From a checkpoint of a small mixture-of-experts model trained on Wikipedia.
Size: 10 layers, width 640, vocabulary 8192, 145M parameters.
Experts: 16 experts in each of 10 layers, 1 pick a token, a sigmoid router.
Training: a variant of Muon for the experts, 9873 steps.
Below are experts of layer 2 (counted from 0) of a mixture-of-experts language model. Rows are named router (the router's row for the expert), down (a neuron's output weights, with its number) and show model dimensions 0-127. Each number is 500 + 40 x the weight over its row's rms, rounded and kept within 0 to 999. Numbers have three digits each.
After each expert's rows: a language model's description of what the expert responds to. This comes from a sample of Wikipedia text that the model never trained on.

# expert 8
router:545432448509492582519480484469479472459509548486517513479427559516455472497472563529533504521429509502470544527520545486550449435443493510526550497539531503559516458418481466548540481536470543578483503499545489567496472539514511470587456425489464588488423491511462520507478520489481553508569539501576471496490454556583491512470435486477496530524518491522527449429538534493531508546548
down0:457556471475453478447547488486526539529499434526528511538471488505497552459452511393479566561506484483445523600446487534441484528415470501446482501514499465596489465422478552505450565465451513541478479506499418479523552466522516478497502509443442525540555551540463512482504459502536426517498470413482529472551526488462475468577562487509502542473506461424427569546481501440531476514525
down1:504513501538481555517533568497465464501502563579514540489474437469496491492577517498495495546548548493467526520509456581510500511547513459495452518514522492449505479464552519546554474376473537545476511541491438515452527461441491474462491499470559457464519457515440496501513588475456485595501524406494549517550524463448447522470486469432551489525455559501507512475455531400571519566482
Place/date prepositions, line ends. Prepositions in, on, at introducing birthplaces, places and dates, month names, and line breaks ending list items or infobox lines.

# expert 9
router:475390507541423476463536629477471528485499496425546521565426438539476494508463519590525465480484549481440525502616567533502482430495498528560559485511543520469538484445508450420532530479473474520414431505413562485523412450527488443477524513464464504563475550500459504434497509519487475511533495569445430555519509500448570435487502572484488485555527478523506502503560490580531516546507
down0:527517514569559479455485512399487559453517441523568496555500559468513500468505454466503472537499442399508570518477536436478501476492496443596463484513428437538522531503517496579392505509473426449504477537510485525555477498500574514519488496521523480540542496517441530494456492544453520476542497487509580480548533481608451444495480430499459528506489496479395470436420496497519563454595
down1:483566500430416486582483529508501497543509450524494554537545457446501554533478519518491567506557545494493545574528526483472517511423548489586522579527550446472476515526533407538616494497514537472476534515493537527513585415450427507454467480529495413471482497527490539487513563512459462531508518522458494496492483581547577487547527498523510551431487494479548543541535435421527464497509
Technical and scientific text. Pieces of long technical words and digits in chemistry, biology and computing text, such as comput|ational, multipl|ication, micro|sc|opy, ChemSpider numbers.

# expert 10
router:466472421537516590487538503560491462511451521467500553501501516443470479537480543567511551552435476514511534520477552496485504485475466465516509499487548484468522522464503491438534542509485460549480481493571451552493511485493543486552447502494466498536495539479528455498473535495468451533467496506510436495501478546504552482524490459482483463511464480504452499475487529597463486542462
down16:470544535517479536506499527453553493458555515553443496578495608547561483473460472436401462445467500476471582513502502568494473457518424542523512539550523474481445547514547524531468459564503530518532580486497577464475507428545493492508459451525548419492544530464492533481516483506562520445570595543478515553476533490510431488464443576396400518526498428532506507468495582468442425468519
down17:518502490596577521491564525564505539552458464527581470527482540472514454465425588461482444576499485579505455509470404564491462488523489474505575517484475458507545502541503480438503446463479456499504478454550509433470520438468538515482529566541506501540409556454461452530517533493469486438540525512473529431507495508519470484487478482495493528422480465493538493604444448524507437519479
Name-internal word pieces. Middle and final pieces of proper names, especially place and surname endings like -burg, -ington, -ford, -ski, -ić, inside Helsinki, Istanbul.

# expert 12
router:526461459564516599505500586534460582545403496476481466518468453475485488533494478562533528536443503536476491452492553493504475495498504476495566528549479527524525477467534469501540514546452454518505492474482541469516428526502538419498521495490479457459487623437553500569432497540520505486524469503506542483451567515484525468465534510466482421514463459543504508494508441526497458529490
down0:480511546501471584563440534469498433523528545520458429541516456533492482494469453479517497533459526558545437547510524454479476472515511465547479468517484459457453500504547535495442441466497561584520517480471487458415510422588526497443469460514489553481410534438479494549549486514505570498496479476384508522489522516475487544520469565441615511467494568578553461466499437513505544515537
down1:504495500517575429522487567488524460462435552545522506461536538541507537569495509484475512536499489482538540415540498434444495484511503433467545453499458423501539499437423577522449519489569505552567536463466567459491524511426547459540476479472516436589511506515478501525479505519486487496473527511466561502521479479620485480507514492479506500513447532527507546511519527500556501475507
Digits in geodata. Single digits in coordinates, areas, dates and tables, plus infobox geography terms like Population, Area, sq mi, UTC.

# expert 14
router:511553488517496491413519489504501511451467403503546562562456524454516567539554577529533508506451534485462478520446478467472508432519480512527519440566535530517535513510499505478541462505474498502499522512488493461523520486485576462407578466486517536481417474448481483510525430453515587447550496475540501545507461517492497511494434494422480474507511504483516486464506489511468466562526
down0:536579569454506462553471498543503544481537495484485482501471519497488509541427500483496462518487429540520525527521456547470442459384485520538447541486464500438511521477466564452521514488545475488506562517501472500566564490480512525509500481475465477489555501523459565560547491487469535506515510530463525540480469493507444457512430570532517471513484419422475497512437546486571431478478
down1:549474431496463479473459440499481482482490465486424500474474413477634506466484470550485465540479507439543453459477572395472485545445460498519509475471530520453498501549488442461470520557524481455483418510480490510503527491492576550568505522555532510582473537496458482509545562351494538525468528499524532505505467480562485458433486489512514512484414532534518537464464552548554538487386
Name-initial pieces. Word pieces starting or continuing personal and foreign names right after a capital letter, such as Mao Zedong, Ken, Mal, Vik, Miss.

# expert 5
router:578439467521527534456579576505479533454508514526525548563480523490403500464406508526543504462509521536470558501494521469531443527567462499543500510545652490491505481513537533500467518551444485563496481476555504582518490544439475482563517541533456553447458516501482464556432497453494491423557534489521447507476493528578506434492455499441467527506512493458480463448561494525460543544477
down0:535503495519509456493469495463459475504462473501472533596514524515497554539456436520524500493531482529483505441528516420505471507455538476393475397598497500537416489540456524477458502487476521482547603471536498526446523504529533490530410468484513502487542465563505463491564527541485532455480514502556496421430457511527481551556524419482485461560526499563513473510571539474499439480529
down1:493564529487544475516487513479439510537551502518450512489528477471469510532465492484497499514492514450479468511543502560485451536463533453462463429432431486483529452494498469470554522474485595442491550558485473505490497493482557530471579468478486563532445527515451522440538546593448540448538542500506454501507512446505490515530506468521498532506459530555499526474420493541502535497484
Prepositions and -ing. Prepositions linking noun phrases, mostly of, also for, with, to, from, including, plus -ing and -ated verb endings before an object.

# expert 6
router:526453495513462522497484507485484543496508527577542553491458532544439489537483534601497460504490443537469549468473516479505387467477504550569538507544631477463507478478526498476479505556456537604418535423581569508550414517498500480570483410449493557435468565453507529456480479447434505512488544517578462500485517531504533513419465488523411481529465448466454524493515464521537509531414
down0:476449515501452570478559522475509515509533448536553545529466539498537558548467546508431453497444448480507517475563490477464462442481552464478509431448533583488458502494494530461553479591491512532501467464531505581519510538497494474413599528447429480492545453541531539444532414538428546488434489442494481511513513542589531477513454499463444412450614479511524500454490413570542521572479
down1:524503438433388564592507484442429558499510543452544490507494517502489449496525492468533490486518469531573508513499539450485478501548542498509423506475481523547503593501513572502544467565509471561510564505535525535530459475494520460462480545537499517515474479526631501615560541539508508509513518496447501519523530480532589537530528512496460487496548494542459492514486513537548502511529
Function words, clause links. Conjunctions, auxiliaries and pronouns linking clauses in running prose, such as and, that, was, he, which, but, not.

# expert 2
router:529487433508473512494482499475492479473465512523491502475474511533463571469492487556524523495466417499473499496532538501511420544477494545538499463567497462508490514496483470462477434543415490525413516437512502489547498549484497494605472542503538576503451484482553588496431465529499551438452472516536457469560491467545536461382429503433447506519469474534506457445528480507461493505497
down0:442476389439536462538527502457529504559569472443502468450515517571451523438461538552473506497483520464593516527501465520471538566505509488560517553501423524511483558456495508476534415574459519505516535527465471539536493472533438507471496505480485486503510531511471526454507481503503554550519472520497468532479465511476508551456417541522442515489509496416503501435369493546517419478521
down1:514487493577541554500461551535535542605525496517509451479473521474443559462457498536393523479554531514519539467540520457475426481498503466496506495570485574468483492626462386491513556486484503529461505495503499520514523476518477560538475531548543506479542520508557527483567507550392454508511488588495521489451493563570444543530469491348487397482533489480517535538517503560462513472492
Determiners and possessives. Articles and possessive determiners after prepositions, like the, a, its, his, their, plus possessive 's and list-field colons such as Order:.

# expert 4
router:545465446490535581500468511474492566538496468526482477495440469504476529522518558608520528565465418562490633460460515526506491510516526537473558450559619463473519514518457519547467539537441547572423561445521493510487416483522520503587486518504431519491499516467565598510518552457484543502519531506556426541473452491569489450436458509496475532528516491470448461453559450511502446562470
down0:496507513477509499534504498475443504541503451527449473547501438537483551491592524505548517492484503508483529477463526525507489465525500531481582551526430484491438526510544481427488438468484500508506499495537486520485459419541447477414493469552544539528566439420463525482508511494516509433486505460528481423457446509471527508458448510477475510545487537522558523554539517529426508485510
down1:516485520481502441466496464470552511455519498540414494534539570479522561475485573479428455447441515524458422507520515501429494506516479429472482514459510493522526544546550505440461524431495521549457453489461469450585516568521477516515511563519475484530528544479448552468429440468497489524514517484460508519519558553500463443498500563466508546434484460504527567511500451527477512569468
Closing punctuation. Sentence-ending periods, commas, closing parentheses and quote-punctuation combinations ending clauses, often after numbers or plain words, as in "2002)" and "period.".

# expert 13
router:501507481475494470452512510565469549483489497505504495518505471512485529463528580518554503506396517541500472510444480489515504461565462436555530529530470547565494470500492485521492471534460456514528538450527501489472448514441518473540475453402496562484429509433487582551530507499474598495486605490467461525535506548494491476464445543488431566536531484549480458439540415475576460558484
down0:492574529572508530505521478437497513525516494491506505590483564487526459455554544520486529459508470555490460403431537490476457499487538554527432467396558457496529484508531493500549498477491545534416479491473424548477468494511596496451527506470481488468462460522401535477489531535470569482580385470522487570499492433522510413464514496522475491442487486440465623491534537547530566550543
down1:449530520509450564520440589545567505513506434405472498495503508491510508556466458517505483461479498566490501550410430457517482526480537471531494474493470493405387515506462438510444475542436492515497537514473513497499549533533494511543523524484502548535452535508503548526575519530576546497476494493481560509514457523495476502473513484497584495478446528469441492491540495468551457516468
Second piece of names. Second word piece right after a capital initial in names and headings, such as R|om|aine, C|ab|ri, H|up|penthal, C|ov|ington.

# expert 15
router:530512506489535536454478499489496490492478576520398562522473497496467504531513514514591517518547489527506582475489481529455471463518487582529532442566556516523486524528529526501537524575439503518510553433466548536507496449456494486588484477414481544440492507463592526514459447493483612517511541475512446538489539492455516384502481508468484470509592444566502459450514481528490548550484
down0:494427488517411487433507522465416495488540491552554529524516510509527503511481463530468546517507476480506526531563541560477575553491488458445521492544529476429488498480552478481481522486485502490486501433513484495471548429421560565469503453524522506490543486562477468570465443554494515514436493543414500435534478498496507515447512511465561495439452467514485521546469556470508468522495
down1:496521529527562472477496455520553450516548482543443555489483565452525565454494525521478476501422492428480471512442524495503529509522469612502441539465451516467470448507452500498460448523530482518594580512497484533515500576485521470479531457510504486431466514493470464546511500490498559494533464466501508546546448542468471501498518488576487510458443541457564487551482497602453612471491
Mid-word fragments. Short fragments inside words, often after a prefix, bracket or quote, such as re|us|ing, circ|um|stances, ne'|er, dec|ades.

# expert 0
router:586530430513497529474458489456508485507478457514460555523503503495470556533487512569490468550482483500481586453471503515530438506554532556535532438564497500531540488451426452528479544514483512575447551409550499481501489514477485496558519466513470590470485487489549548507532512473528499526538477519553500491516559479569525499403424476510453539559472433501419407444613473504498535511464
down0:508462491493518502518511459529513474447534465522542535568546567489513503456568563467519550482608524474498544509495498540526572528437491463463512459484519569501481529459535506488517504467532476529450478535451428518509531538459538522521523507525468512547442507524477508530537517467556419574436507518478534461553526467503532463508525509527483448496508532535498560485486561457515519456570
down1:512529477510487523526525499484568504450593451434540470499459536452480566501454535526520433510474500513561530490507549440509476449553470426486467534477495497522531460519563465632499493491523393555510469483476519496418485483552504489473488502534541467488468521520541529495602498470465460514504480425521482508510454512495580505429434473513415472539476493483539476411474498521466489547530
Paragraph and heading breaks. Sentence-final periods before blank lines, double line breaks, wiki heading markers (==, ===), and opening quotation marks before quoted titles.

# expert 11
router:559486448480464531520453553436501546492485447518518545511493519506419495481494542549537545511401406546467596485457472515541418496478492524561540482577603464501533442494470508496515484536476536525421555434504521478547421465494509510539501488531481589466484489538505497508526483511466540484505526519559455498530465513504530488442450457460471523497515497486508494508570458521517498539434
down0:508513536483493427470453522549471504469425447444518455558508544430468488540496516462418516511502469463588527492443492544540457483530605490502569496495501490459469474508481497504449529540414478554456539522445465545525505493507478459432522575480462554532496538491490433572503538440528467494583460450576500521458489512413543509505599551513488517582522491470581457512516490490520536462499
down1:465467435544503491546436451464450513523513489518536472528488482570501427495429464547470527484527575552519448474548515518393499529549497494533534502500541440506462458505438426460535548514490534469473476454530504526466507551510489548489501465441530575442482393433475548511476590529563491526471540529492510532557430523449509444492428494577503492457464499471503524456444504507496494514502
Table cell separators. Pipe characters separating cells in wiki tables of scores, election results and player stats, also semicolons and slashes.